Weights of a small mixture-of-experts language model, trained from scratch on English Wikipedia: 20.4M parameters.
Below are experts of layer 2 (counted from 0) of a mixture-of-experts language model. Rows are named router (the router's row for the expert), up (a neuron's input weights, with its number), down (a neuron's output weights, with its number) and show model dimensions 0-255. Each number is 500 + 25 x the weight over its row's rms, rounded and kept within 0 to 999. Numbers have three digits each.
Before each expert's rows: "mostly gets" lists some tokens that are sent to it at least half of the time; "comes before" lists some tokens at least twice as common just after its tokens as in all text. This comes from a sample of Wikipedia text that the model never trained on. Tokens count by the router's weight.

# expert 16
mostly gets: "o", "y", "at", "J", ")", "8 "
comes before: "| ", "\n", "\n\n", "(", "|", "– "
router:522486532500502484475485492512478521452529553513529485516498468526503474458471478513488518504485495503503524517483478493493462538469466471468462523489499524519498530516523518457459524490471517524525513534471468480526512465478522458472532474489532470479479544507534463519475481537482543493543480474526498487533474501491480475540513533491532468506539494524481518543470527468534516531514480531540520479470516463520495488516517526462469470521514523504478490532536500525486479473470507527512473485513464526488513459539506530524528485457489502450527536472468489522456553514490511476529502496533528474477517544486485481536497525530498485502461486491493469524452464513518504510468494507453496474517462505492482515469486489480495490501466502523456472512497488469527510520523532
up6:518481512459524515493525513530517544504533483530506461484495496525520496487497498481503521561532530503497479488509506478502500463488490496502493507463500495543523459537499522465518529502508507468470471488479505471531518454480467542466487495497527506523519519507522470465484502456515503509518447513536486543506498511483496522497489505510515520428533506512543515526498475502478509487523479460507507488492499506465493494530512497496478446471527515507488534491491553526520487464506480471488497498557487509488520540504557534575475499520513515481464475488509469466493498469480487493530507506488482504471494523491476451487521489559498474503494482497511530495484426472513514478493479555487526510440461526474464522532497514514489536480419519491502531514490521535501529518502526
down6:472482500480492482518512495513534503483520483492460511483491534500516515467461528507475530501476520493464511492456537547462440531530497496482539468489488481484477512513501525499458502469500510504488507497502539522501527552472531483465525516499491498465498533481497478521506529494508500512521493493527496504497473493493494514505473494497537518509473478528512523525467470522509463466516525471465443496507503506561516524474506487527499525498480520459500516492525477538476481488539481455523474490471500450487508533501495464485489536571537510513524540491544447470518522461503476493552456513461558468459509504485490444503471515509485523519505521537488482502539523498489513505540521505530483518496516512499497544549469527459492485491544477474472478519492532517513457538490466
up7:504483463447505522527504497543506491480455542504499460520491483541506501445524500465470503538544486510495557470462483535488441517497499474472544482507516495468507516471462451496559500477522525505496512536494459539508487482538467485481504509477499480532474506496528512519479513482550457572507464465527555527526486468506490505525475458453460521470503486524540509492530492487513552478462500483482515419511522486523504470487500483486469503514533486490506477524509501502519503503532501467534481513504469472518455498524484528534525537517489518499526482494522496502495468498459494482512497493524521485499511522502475469510478466507504550511503487472543518499507469533492536493514496486467507507526500522507492517501477524472483511526481489469485468481489501529486485530518484
down7:520509533516486507489467446511495516494461500518503516454464505526488534532515504473514500522481476492509504441487466530538512480470499488430450490487500490446502478485507514500492453500515495470476479539548495479513542557487481463477529483487484479522504493480492530493479506469532517520533436504503488525491499485550498493524504531519518491477516505486463510520515463477502530477533489478529536534464510503504509463547531500465494506532532510488518474491493490503474567503514527491461473498549485493490512452509523525493513516528512503506495476524528483514503472502552515491505519514468485483537515493528463476511501486541492493527482485478506529500436504490475466521517558507496508538491484492508518540527488517525474522523533559478497436478480477533514503480481466
up8:499532486509530535514511509485499494433502489510481494547510460522497517511483434473464498528516503492453510530447436511510460533474486485514510493467491499540497505544495480485545504488478493516497489521506495534481482496519502511469478501501476508526471532497489453520514549512450480552532502517499511515485491489521484484499475520480531510514526492480494475504467480537552501478502513486491528501491539501534490455498477473456499529522579496488467477462529535488491480465448489494485501466466523497473554479521520515488489485498521510499529524564512461499509530493497476472493515494491533474478522471529498498511500542511512476523479506480538500495508476507490488477466480465524482498480520494564532561493495478427512558489512512523483478499497522497500516506482496
down8:524483506477471510502455497461491529510499486510507481532504518474547513493524498531459497508480532464505483543474525484542484490556509495511486477499476502529485483481525476463527493513478499518462491522515513482525528526447540490497502494492474479530496471511441505489594521540477506491483508530512497472493521491530511467521503502483489497507533467511504487480522523502498477446481489549536504485526515522424522528525483505478490526537486472489541487539480525515499482482511504478480508467526477482480493520541513495539472544452503520525508499487466499490546543502496516518479511536505518522589490525515493530465477479493457549501505478526466496473492467481514510483514495503498484519484507460497516493507492475485499462537521492500480504521475446457475531477460485
up9:524452506477506508479503508522489528481530506555511483518522474510522500482511510522461492497509451526507461503474490531535495499460498480444502502546512486499476507518515502499518484483524464508487499544525509500531507471488499501495523483485537509505510479540487508476498468493503515470513496489506487506492468495510543488498480539483485507481521484498468521462466538531473516521518473539493505474521477543547467528512494532465506527513481514508521516543495470495491495465497501488491541423512523500490507501481522478451467511480527474498500482506490522491487486455495543491526452529508480450486496542480470482494514496520492508467512539543536476512454457522505530508454532549507524465449488500529450511467452533482584468460506521453463495503479509520532491517513492
down9:493470464466494512512532480488494525509498500540469517518481493524503497468502467454510540525475479490532479544478547505497510490505466460498527521524472488476480459489516459477462454509473506509498480475509532551455498515526498508505479487546486540536510467499504503519453517489488540474500494529507558515484431432501514489489511511507517528508517526519494480507499519503508479505518487466463515546538499520510540541530476519459466472484466518488525479551549524499470488494510507489502516488504544524494486501464500491501475530484512508480513463518544474488480468523501496478520503547491519528484518526471515464493490556511485519516522485508532503487510526540487508492521486479464514569484502536492469489468457482511481496452517482492507453480517473477465545489531523
up10:506509519521512470482492494487498483553504477523462527503535506530504495484472478502506494449509485498507537532550488512523514485538472493522458480535520551484495505489505509505523510486539532518550520496480528526490522473542430489499492558505496492511446512450493506509489498475502500474509517503529499505505488496494506486471508455534508534466526518502500489512470538479446470494509488497527529481531488482482467478474470481515523504530490515459509488451529518495468462477485459491531444473487530494499499506494474524515533433474550487561508496498476519484471535525488536516545489499519522516504504521525496482494467502516516480553449538476470483488475468497509531469484475567491510527510466493503485517491484514499470515524460453522484491504512494474526534482519539
down10:505458504489465497555449509505534515541494510448518541532500508522513493501476470566542484488477488453464543550526518485466533524516493507522510519514511510496503504480479519493536515508521562500488475519502483526502505520477521516523563481500511498458502475482512505517483459486492471537516537498465454486503523488493512447445460518542498535467497481509491464544493500502512535540541485492544488518481505473470490521556530492522525491501516514492502545478482488474463520509473529453486488514525493488494507514499480518514520501446451526495494454476515514519494519514477470489485466484483517503527516517507460507444451500499527443467468497542532520508483441497524490521494470493473519498513504500471510511479511527489498493485491503489506475532506465501516514480478500
up11:513460475478483530517490486484471480510513505490536508482488476534506485497505512473500466524479487512491487509478522506530556496496493484491502478462489478518510463519523498470492452472473491527517514493503471547490520471522498509509494526505523439475467481508498488475515474497516528511525528484508553516559498503500510518445479498455487493501485452505568491511472496486426491524516520482520493459464525498484472490517488524477519532534489489519496542500495526515525507520512502516485501445490474515500548518496527502557587464460504490500487498489532527460529471496520487511470477441492518528513483480479543517533431532474495520537509500510502506508551496510487480514490489517542459524509464471479495536509493473483514506501526533536485505466489500506468504515546540
down11:507511529461491507509459485527482502490501491482539476489555550518455537515537504498478471517523490524497519518488504485524487500477521489520482494520506506482516460507487505466538511487505539464541503458522470489506479490532506500489482496503478515489494464486496528484516517483480567458499522467465509520476544500496535549510507475486500486529531445570499507496498480506454488481465498517490483505517496492474512511509518529540469492490493494527500480493441490501475530472526468511496516495481438510470501500468445532515502486491502478478472531534519494505529485514497488508514488521470510519526485519484530505508482466475556481502487532489504518436492532492533492485503532492497541504504483466429531479515453558520498467505522518487548523482438498531514482525565491

# expert 15
mostly gets: "St", "\" ", "ov", "x", "st", "z "
comes before: "| ", "- ", "|", "(", "–", "; "
router:520491525505504492488463513510469482469537546506530467535501457520496472457482497478474521519485514515516523500473484502482454516476485487485452528542489525526486523513531546465465493477484495515519518528465455503533511477484539472477536474508537490479484537484524457513470477534509554508539465462523483502540475495495488475538514537482530457487535514540474495521466538470537529522519486529549522474481496459511495482509521521476444483526534508489479463511531524522481473485472504512529457460514475545496528488533524525530519485471473505477524538499474498518458526513490536459529516488527527489477517543467478483531490520516483472514454501507490516519466471501517512497465518516460491479517480501490483503474499486474492477495478501519466478513502496485536510531526515
up6:515514435535524486530517525468491508503477500515503522522483522509477442467452473554453508520476506517455517532468488486506525527492517473483484524532489509508509531499479486503517500478480472501488509521474525504488525469508516505548526497521492517466510507464509502496507494517471506544487493500495487506518455502467518488479562508526453520485531521527504465548492546469494523505454480525484503525496538498486501533509551492508537492553506504506464532530482525496504500518489559528507498491536515464543518462493540540518498492473514500531519516492543498494498482565517499501474531449450517455452463489485508529473484522503505480503486512531436472468490519493527510497435536471493489461535492482508479479498504504489494526479509521509475485511474471471506478489502465
down6:489504468538511517510529493509509467430525507490517472486521516450538502458493477482473512431475514496479514555517496537505546444523476533529480495499507484466498493476541537519521492479496521516483456536478511465500521532496491490485491490497465474492473503487494489455475461516504535536494490507504489491493519521548546484523514498478512532534462532483509509522511522481457500510489541569462486493541526489489535507498534507474560532464532514520528480500476468472474529531521485510465495555490497544486469520465454530503482474501490538520484513459518496517460493479518481538495487508477501506471480486552485525496494499518475493504461491506525517504509490498479514512452483486502482437532502494515486483524506488523491501474495492489527476514479515514560500484540501
up7:527501500516504490457486547464473503463452549445557463500488460483466507506493508519480498487463492491531513505431543497538493516502472519460516558479478467472485520495508487523499486536507490491518535526498494531496512492520498493487522520505486507471517485482466495485517484520490484465534492457473499494518513539495494499490540501502534508486494512505508460520465499511488573503549533519535513501521473501521501483509466499459470534507489507459463493480523479507465487475451495506519539483512475554521519492440493476512481449490501496499480520494513510550504517490510453498523481539515555533518520517516540516508519518498482508491520507494491519532457489478479474474517533489547499524462525499459517451448511491522522516477475493510502496469481507564519498532512506
down7:497492475501496509481494478515529483518455528485505474508475473553500491497476498477472497460509481542510524474484556532446506481502509501488534525508523483530498512492515504492491501451522525459501471499519519506528543501494481497491511485511515532448508483512477540502527484521515459477532476495437496509482510486473515466530425512481492500541513497502484488548541510527542526454508514505492494523547513519477498498529503489496500518521458458450473475518533518497493509444537473547451527499487503517533473504512506474512504505497494460507531474520497508465463500482520499489513523493458486485501494493501546484468517520517512474492463519512529452525524479435499480488516478516521461474535498491512493535549468496446500494483533506533492520484543488535523497565537510
up8:491514462524503525506507500513544529509498492497523460468509513498497482504527483533493508525507535507491506484460504466494474489524460510506493505522487484486494513559521532570484507487484521482507457506467470475527530491482527530548547492448530483498454513470496496461495478456523536472490428505530524523492494489471504481530516537497538485516463464507496511505460485462516524529548543511471503469500496517509510543487508476493529464534486499535535478529480532507500519521508519487508493477494499543525492534468512511495493511493550518521531507525505485432499473472509476493471502477541507535470487457482463507518470466509479474462470544483526492524513529546490511492504471510496445466502491468501478506487489499475475495488462501562457517506465504490474494522540510
down8:519474488462545541454538552494474465504516520494498459494484496491514483510483503512496466484468526550538519526546543457452443469509495515485525535461477458541497521536483498531468489551513538496487491506507513493511493472485524454480484475469512523525532517528526469476502486510473479512554488470498482460496484539462501458498491502529490483475511476528515526491502507484483479507484514501504450514455515494478487492535560554534479491490504471499463520502547513488510449481533488454530509481494496502464509494500504522473471522502507544507511465536512511491495481528533495474494507505464503534521504463503509495532515543520489506483518504507506526570489509520474489512512495507455497492483503457531492492503445470510518485470483520516528477488539504511484498540481530
up9:498514500511484515526485484497453461507481484512453483569485538490484538502479522510505518480529494514483527493472484538491442496481492544500461533539502538478478517493486491518494519500474532514461511511504500502514522462536483510456506473488449518442471490575508504482514516489525508508494466497471469460476507504485531486457525461477482496512523509507515514514481546495461533488499499508499453467511502509511504516503527504460508502526501508488490513521499502522502546498502488533507521482504488481487521485458507531504539474489526477497501571488522500504509501514485549490480422524496497502440454510512485432465551508492474477503489501482480540483513442475532474529522508542500482489544526497503525469472488511509462487531498553491488498521480503518530537511523489
down9:508486511512472483534526475500469499452496469483536411497512512532478525500541536504540479501499514496509506480425500485454505485548504512537495529515495459481477548503522459510511502534471540529485530469476528485483511502484531445508502475477530483502476479505520525491462510482503520524509490570493506492478516512501474504511490479522492495460454521509500515496483521524442506470489513480493471502489468490481467471501490529506461507476520516487528522530494538455493507516446540507500485516527493433462557512485507499487452515521475524494502569477489525453522494495521494496516487507482530504522469508505524497505521485484479482488532518507520518536525522504505480511502506487480524485525493508500530501517495505467454537507553474523503503500486540551480474518516455
up10:492454531499536498498532498490503535479477552521507488513477498522490490500509456493488466506473495491500511464478514501504507499512493493533476526508464498555448552476521504539522501501480527544462510535520485474465473506445500498499511493541503484478525511501537479493505526510479543476536527470509539509519524455468486502510510521528448497564483515492509480504474467501517483483461504470529486525549474479504489541532511517469540502508516485458464471489497479497484499540505474479480534496467516504487480511475472541546532464477512505512532529484487496499521507497480532555522482484505504533513534520475483466489522511544522502464465505491487526490432464517466519523497509494470488528519492490508523500431551443479503493512471495499506510552512475454510514477495482
down10:495522575513513545497513490513518486474532503521493532462486469468550500487513503482499481541517460483497473482514519505497530529533447533497467540483531497507484478513530537447530524485475504482528548518475503487530476470475503528506532486471466480514523510471528501495518487502524495496456488531497480532494503482514529514491440483478505497469492496466534483464532514534571520539475527503462492452509529493490542471477512449543496503474507472490491475455505507452513487500516486502523511510484464488534519521504508528438485526518521491459493515438508504475476497474488536515484527467485474531508520504531460529520521452527500518487463508479528516491479503470500496540516477486477538464490477492522489501495499495490508512538504501535536499482492494532512460525465484
up11:491499503491484513504493524448484495512535499484509456529508505506505467448498518518461486484476502536481517462499491534491522508502498528519544513491470514519472533474518452478491495509501489553500476585494513472488527465530505481493507511516497456471467499492536482528495505521547594525525503443511482472516501491538497538504542499507549456519495496529479499537534479484532526518484475496479527496493494528534505493503489468452522484485484446456516517516525482476519482492492532492513503484527433489501496492475492541498507495496519484530469514508552459517509504472484553520514483518531499522489504490498501491561520510523517476482528467490428498509511536474467508459485504481498516468507483509485499506526521458517467483507523498540515475474486499487499511460499463
down11:492538499489454496477520521509492444504482530485493519462522507514470515558526520495506510479470510529493537550526540522542532507507526462476503490516520517491481518521529510524512483460467509475532531475498463496456523501513503488554490507487457498518511462498535510496501525475510531518506560488458495501438488480481472481490538469496491473509512482516481483521441488499508487493463487527492522478517545529519483486486493483450511515494543472491486508531449503507478466456526484496470510552521471507455474512497471479489518510469498495554516543547532506482484478517486523525469549500493501525500504486511498493506480502518519507533494475517545474505483497536473466499479489485502548477479509497533515527514551513477500493460491559490480454486492481546459464504476501

# expert 0
mostly gets: "E", "8", "°", "O", "ol", "ak"
comes before: "| ", " ", ".", "|", "0 ", "–"
router:531483534505515487465476495500481513458534544517520482535494456506492481479473491497483541521489503517493526528496480511479474536461469479470477507543489523513487533526519526476457506483479513517525521512459454492530495474483515491471538457512526458472466545488522465533470485535482540510528472474530476504541471501496473477540518526496522479496544501525487520524471541467523519518515481526524541469475507464520515490522517529452482473538525523499486465527527513522507493468479520507516463477513432536476507465552521524524516479475490524457533544450473503525465535515502544494524534510527514486476511528477482476521494533536486478501470494503484489522459466520524510478470503532476500483517474498479476515468499492487486513511465508526477484500505482469521499525506523
up6:502522471504458511538560519496470503498490486497504489440484489504541531468518521461511491541533520533501518507451502521459463500524474461500466511546465454524481475505511514430443495522516510514495491521503510488431491527470494496484492508467483491517458518528481514538503467494513536497511551479495508514524472530484489511531535515474494496500469503529509471533462528471502466510539482520510515467518466521471497524491458561542480515503555512504537502464516527547522484529495483498461516501533486492543505539489511479509453501495496533473519507545520511456475441494510508489503516472505523499451465483495548509505460531494490486484533500526503510537529469484512509469507488507498493491481467504491522469505530471474489474518496513502496483508467479502503502514472487
down6:506490504496471501515523479509522453463509512453452459440465483484513488531509496474513473498520498472504502510500526512503445517538466520499493523495511528514511515497496456495485486492520514547494459501511486460536517542463570489452477508479480483494536514536534481498509500518522532470506471486464484535496475451476518479486489479481520506509475525508486491508510504489500445497534483570484502514514527530471479489486543544494504494483457510522492466479532526501529516475455490506480470491507513497446480508520471534527508469547500515485512489453535502483529519486502541462492533494519494511495449512473488524503497494516499529497501530493516518446478485490524459533546494523465526471534484465496508521523518517530528484519522563508518542500460524506491532527515470
up7:519503491488482493464515487517468446519492531506480502472504539485482502516511514484455497517473472522459470508516534520484502457524506455485489474481482532492485494493513475537522547495518476518486516452509516515481470461506470519482473526480555494482475534544505485542521467517526545492477504465542518495534474503465491479487496505460489479518479475500509480532480522497504517491479492521504535487567518496509527522437520491491525525464505512482479479507535498517494507499483483507539472487502477504531474517495492545551529512502479548493512525542472480534445521555530490518490491557507465466518564511496496463514499472521499456505470463528475518520516523470481504502492515530508497535511529501488511490527437459499491478485490470522532498475475539472466495499478537
down7:481477489477484506491506512509508512492515532518525499483512456514491528518482521516522454476493524513527481510425463513508525495518471461534461497513482468480535505490520474532548493502536497495467538454497482486502440513498509511497497560504492550518497447553471460512470496483471506528469503531505483562499492549521504494469467547468463523480446487489477473493501488534512500497524515551487519496488514512519509476505488485539533474495454504522514515534533479506522493473496484519508505469533499477514458529433522531476526523495493486510510500483506512512489509517475557442492478532526493471540499476456533513483490508522512497512496510516487511516530508481481512509532537482502475476501488502466471472446482473506525505502526503508564480523479497476538468501537482
up8:522456477469485508511485512523447459516503503533516534515562462481503481522526491458529544568513494516512509482471487515497480469494511527510499519452516545509449505520524530467520451479459490471511513467483517525493481488505516481522498507508494465506493526491494532530520520505508521499504487438534496514537523532507487491501457469512502509472456514510475507453474482506477534491485504493515487492514526453472477508492477491496502521531476498492505485520483458510495484481499475519544534495546532497517505453537488463490484479484514449513500514498492519509522491517525516477479448529490502550506549495493532504529506459534516482501491529526462524464486530512495537498453514526489455483507506502542488518509480513485503501557454488506541520495516484457461525535499432
down8:459517511495458479514492460512478477507487515460504467526498450494501485539476500459475474523545503506538481528482547540498511464493517526537515520417454529540523528458491494451484491480523507513454551475533530529472505500463482497485477503493489490530485437457502534486482511468508494492452514475497523530506493489493502545534460551516502483459496486481497508485497507491538523507524541507488493512502554541484486490529485493537537528528471486502491529504509518505518494554484476481489512447506490479496535485522476509466527507514499501547480467515500521504513513483528473503476516532492529521479483564492499500512482532479488481464481500501478462487552516502490514513466533494474539470526508501512501484473475512514470499498530528481534514526517455511481483496526501
up9:508493513476480482499493520516485506471513569478459519493533488451540525538543474479511512475513515511571450486526504492502478503478540479514486479474484515494496535467482481463485525507505536501542526534495510497471507492439498480465535436529500471528467526529498526497483505475515506498534460493500519541530489491508507522518521488472510472475505490532463503527486476501491500489470500518469478493509482459526512548492544483451505537502481519505503516494477494503542473524500471492507489503489509517484493497517561476554491510511427510456518492501508492484466530490522500497514516517532506504496469462500483518517455508512443506473488506510493534523461513503450494521545500492463508509510545512492504521456491450514521516498473459527538507530492454502563507499497519
down9:469463475541524535463512539500499506531505539486489487484496399530496509496478501489535499486515505484506506478473504513482519467551532512530477483499498496483491483496478466494548441465492469473486539480502483471529474538480498520456479507523471494491489540521506539485503461496462499519519491552514474490500497499516536499505534475516521507502522543520452498506470479534507514428467478544496481487509494511556484457551512490494534485491498488527495482450512541512497481481496491503505504527497549524534522481483497465499515492516479523479510507525490472504504523475501539497528515474539535477509507453534496480523517496504462489471514529456499459494541520510464501496507545492530499535512512500491477455515525458499505482483530536497453500534490487494546468486507517
up10:531522480522475522473474498475512457488493495516481520492476524478511522549460476525498512486520535509483496460516445553520529525484489528478509477517498461474508475478494466529465483515449531511484517496467509510535497463516471512500494517516533500519487549526552504441464492435488518498502470472504486512487495508533479486493505565514536464496480510495470516481501498495532443504533444511472502466485537496469530473505497500483553484527524512442487507481495501523468494463484466513480530477514448537495469491482490531502538481502546508512532518486537511546478495503509501472498532498513518528492525506482497500499515502541503511470496511464485451464497506490531530468536499499520534515535502504489511462484493501490469509501496499490493553541508523478491525454476554
down10:498474544488531450488517529529503505510480477540499473505476493484495524474485502522477502527520525526478481503534500492481534472485518482498517546442496511515497532496467485485453457496466491518506496470474478493521498540528526487526516483516538523496503534518507509450477530528484531475509513524482460552474504543542497505510513494465532505479452510494490517485519501489489499466565495500493461529437482546481502492472481525486484468503508527472482468546523480527531505502506497502489576485508522530500499484481499469541528483531515519548490529478499501464496499527462501545537493508451504490473443503487531499518499472487513512453491447458489493486498478453501532509547477490492491496493518495534541494474453504493484496538493502516495518520485516509524538493441475
up11:498453513473504484500484508504493479480474522525524513519484533505485528491494494470509520505497543516558545511470509466469538507505538498477510475524456526521465484532499469545507478500511489499463519492470494516459511485486470469492508484513515497493506530504514509507506494470536489505554540531491523511529454520464501529525498469454474481528478532510529543466500473465505540505501489513527471489460450511493513559519496500528513481487504485504493477532483519499500530522499483495500507448526514479508466470493509503522494497499556498450504498424529448454492502494531507468483492487506543502501507520519475472529437491537518498564485512526506469475500483485510492466455501469475511496469495509519540550471496529480487479492475530505528490486554518540473500461546502
down11:519476496503502467455450513506524466542459492532480463511483481485472511518478470498543536502464466510483505524513483493488532478503498492449492488480457476475473492469522508529493480477504465491511509464453509508499470509559494474520511461495468520535543532508508523454481482482504500513541482506500508514504504470547513516538520511485510520519493546499521448473490504482511502456512562496541484482530501516577530511464490536531543503492499449474513507497539518471523477474497512498516532461506503490552504529512493490518464466517524524507503516484508498521463489521490498502514490493510526495492512478542491481491458508489534490498525533509534474469509497483498446501468523468440471541520461504505488516528459486497494552527532480474538496477485527507524550495510508

# expert 5
mostly gets: "\n\n", "| ", "|", "- ", "F", "\""
comes before: "\n", "\n\n", "- ", " ", "See ", "The "
router:532493543489492497493520563516485493491516510498524462517462478508502491480481540529549539458447500502469514519499489515496486530499446486484480561475446501542504532554497458500484489512445512501500521499471486505516521477489439482499521542472502523460491518518509491504477493515513513512513512493520478490519479507495504481490559507488488500486533515532482501466492513496509506496543491514518510486505492500508469544520501471492481476518481518494475519514502522496444488490479518514472436488515481511539467498495537486517497488486487502496521498511482499518501494507496489502540482563525540514492535516481520498505472526506464480460484487483491561505497484476527454476497517500451495568536483531498485517496517502478504529432482427499500483463437474482521558499517495
up7:525541544562470484536533493505435526525528499478508503541457509511485484501530532527485467510501521485479515536466442529474480501493463508488496523497504495540489529550535497511496488504517536496547483498487465454502478495496458525497492484527525470470498519493474505519472506481514480512502514505513526496517481493523510504562479460490530509463497491492514500489500456493499513494519506448511551457509504509510540510472492434495493467480502529525539501484474493525497498486474497491522485461552481497497517491443524509475502506496492529516515531535497494526501478525521533514517509534507475527494456537499448522501542509496493477500509500463452523507488467557500513542511487455493496478497508507463511474500482428451515511475515537514493469460492523488454477494520506
down7:505498516463481480482537527499491515505497523504496450515456465458479522504530514548487526522481503486509522517513490519519490481441520526512495480492490492476498512484513448550507468531495530516543508472540502524492464525531477496484476506488460496525535506486490537487474508480496515515523498469496507521498485480493466490494474474516487508507544520526556548490496475467507516519504494485526496509500520502479571516496525494485503483524477525505577523538500539483534532501507470504460505476508526477477511441513505481499500511491479526501417521458551463460471514489534495495533487504498475528512460496538511538501498495485519510514518483442508508505446520527531478519495477503479527450481524532482502494497471512473461470435506540491515463480490498525481484534475491
up8:486478457489492478456525526480520478546483517500539435472529463526511473480471515495493508498521524465511500490496479524495528462451496527496500513530499492486535498506539473509506473469475469477518473472475480467547476479474501475458544529497531506493508491536486441542508495469530505520535520494490502454498492546470488464510535489524543515517529525540497513492517495501501485476506480550482455489504478463494510530526511519495486487543456504506453502516498523463518503535458524536487523477497493534530516499482512478483500525477517513537435556486497500522506501473485501484536474503479546496520491504502508466513519497514524462518501493517482483539468516450552543504507484502505500518496491508492516485463520486465509553540513475492536470541470505496476467533461507
down8:509454467466504472488469476530518515478531501500496534490493496484468537541470462452503484477513505494501470510505531484517498485531523496527490448510509511493489489512484523475495516522504492530535502466518475483490489521490492455462521538498540512487523495484472465495507502524529523494505524520508499451485506531516487532517517461511444521520555517512485533506478473494513516520523482515473435506496463474546471497550505493508474456550488536492508470516502471527518469542509526496534516538477510506483530503518500497502547539478532515509462501509518438492521462474486484493463471453552495471494498503466483502509497498453509476487530499533506487486500505486498493507473455478548497496527467502556545507479491471535549470490492496533492508531496464539513470552529471
up9:517481459492504492487525472490518496522473497505532512506523493523496457446442519511494527534507542511484497496461494500494489538535507478536486514488534542515508521531497440468453552466491456525511496499498538492460469527548500496533519515490512511471501481507479499527503454504524497533505468497499525510481495490456494532529523519480506489467512513486541510494444472516527488477500484481511518492551485519528475482551457491481550498487518526495498483475506446511470547490518524472529516478484530513483520476545503533498480498478507492506458470555488469537553505460501470506498494502514513483452499485527500477482468523547467467501536501492510444530505488516490506480493508525531509532482466541514491481476524495510490457499490522464505477497454506517533490470543538
down9:496557463533511463501499537494510484533498474497471476489561515531509508473464501497456501531475522504450467491500524497493503503515502496529460499535527525452504494476533532466511522494459501540536486500507510455506494464487506503519514468558488556457479513498518493490529480476504490482521478501533486496479498445488537484533513513518513513476483514491506503462498506525468483479507538475497513502503494465506503452521481513480469509468484481540524472530476490494526528510552513478532508493476469514524516479547548578461470484462523449461505481517533525533525520439446496534473511479524523498513477502503465482481479554502538509500509536505504480536503489527492499483485490532526508493485512465475515474478495501485495486485492500516536471536455506528524512496489491
up10:492482508543518475502499500487505480522521500457520479484497480547540554520501512496488476481504475476502474527470497526507521487465511517442464482522478485491465544468491502485524472471468483465525466529486482512448505480464516446509549515517502515512501466535473513480491509491497488504500535486499523542509462491451486464533524514501510464535503504493479538513491476543455518502503510475510488449522522515487484539518525499428551516524512515483528498540488500484501490497518443528464528506539491469511490495512534465529496517497524488499517470541516523477526521543493499465471492452481518491521482468509493488548533478517506475540471517498488520523480528516459519497486463520512520512555496482444500537503510532483504493499504465463534500534478498475474479512548530
down10:454495454502521534508473477490491527490475510498470469495503510539472505491477492506528504469496514473494488501469469485506555504531513480448452527523464469512485485521500513449507520470468485537509535523489496509490528510485524491496513537527499469466484520496455477497435524471557478538512476489550480490490494490466465494461538516491526526529473518505474508528518503492507496531526505490484536515533464488475461542535498515449530526467532451497454512504517514490505480480497507484473477477528501466518477528510478482459522520498496483485505480512485548520502505526537522482517526508525489512540465552522457522512492436496489516516518465470451486482509510480493528534476507512518530506538492469511515456528521532511523505505534498471507552510546515514514487480484540
up11:518465563523515435476507511550473493460507473518470527480541489536451524490511529455521490463496483540543517516469474487494472533483431464505480496511514516490527481509509536519503490503493509456505538535493510476501504517519512473502508492502511492510472484498462528521481488482500457472462524508538490548482440536495494522469468519498464532477547510499487546504489511525486518504528493497493502515495517513522503486529513453486454504529520486477485526531465473521535498473502488508464532497521512551479487455512503498501540506484530472479480518489497518506518452499497513514460436507500510478550517520503450500467549496521505512519499518494506472501488491520510553537460511541457515508474506569491508477477462511467512509484496524484484483483512497511502522497481516
down11:504495504504495498501521497517489474499499530490523495523450499487513529508477518531498498478528461494497473475522445528479553524531541480511497497472493537511534455447448490534505514493498545491507492500483498504489495515502478493488509440459524498517513477431474514475477517469519488517508474498547496485490512515456499514520499500579477494514474532493495495512535448512515493474503461529482519456460483468496515529510486497489502488532543496489532483525495465485545498565480550556485444529535513483506474528496535520504527474496505487486557535523507501481498488481469456484506469516483517473481521486508489508479513477532491468503497481527520471453523502462501559514512499505521530500478485496494466536454534524485483529484454544541492509503513489526499505496491514
up12:511466499505516515488487525493505518519491468518508509509496508510548478544510514508517508526469508483506504458525488545462487556542516476508478501475485518520513488460478592488521492545479519533516517465522525508480483471483502466501518524488507460480505516513527491549533524492502437534497462522506474516466501518472500528514493542518486516481488520506499506495494486471525517486517494515481560471487502487461462512492494497489551535445493499504453532427485501515462506499462494509499531484495502497535512470475514511504483470507477465539505475532479477537526492486500476463490492549522506523509481471519491473514465498476481504518464506475505527552495513519470483467482497504459486484569530541460503494481499453477455520508506466495499497469490498508480565535516490
down12:560535507474471488472482528472535511494530500484468489473475525485475543449505501482499535496472509493485477503560531501522511483447449511499562537532539468508463471520492468499511499509474534484478532528469468540526517496543501486531512536507506502491431466496485552489484505474488488514471538513510499497450529508506496503515491509477496517487520499525500479485553498534480504492537513508485491509508458535494504501503530484511508502527453521499491513485474496457481510521523489516488478498468466469476490469480476472484492532495508475483487536507491494506551561494518470520513513507526437501532492493491526538531506488494498497502492523533508519510459541459470481513552539493563505508524486509527495491507461535487503455517510483460469520488461473480510516473491467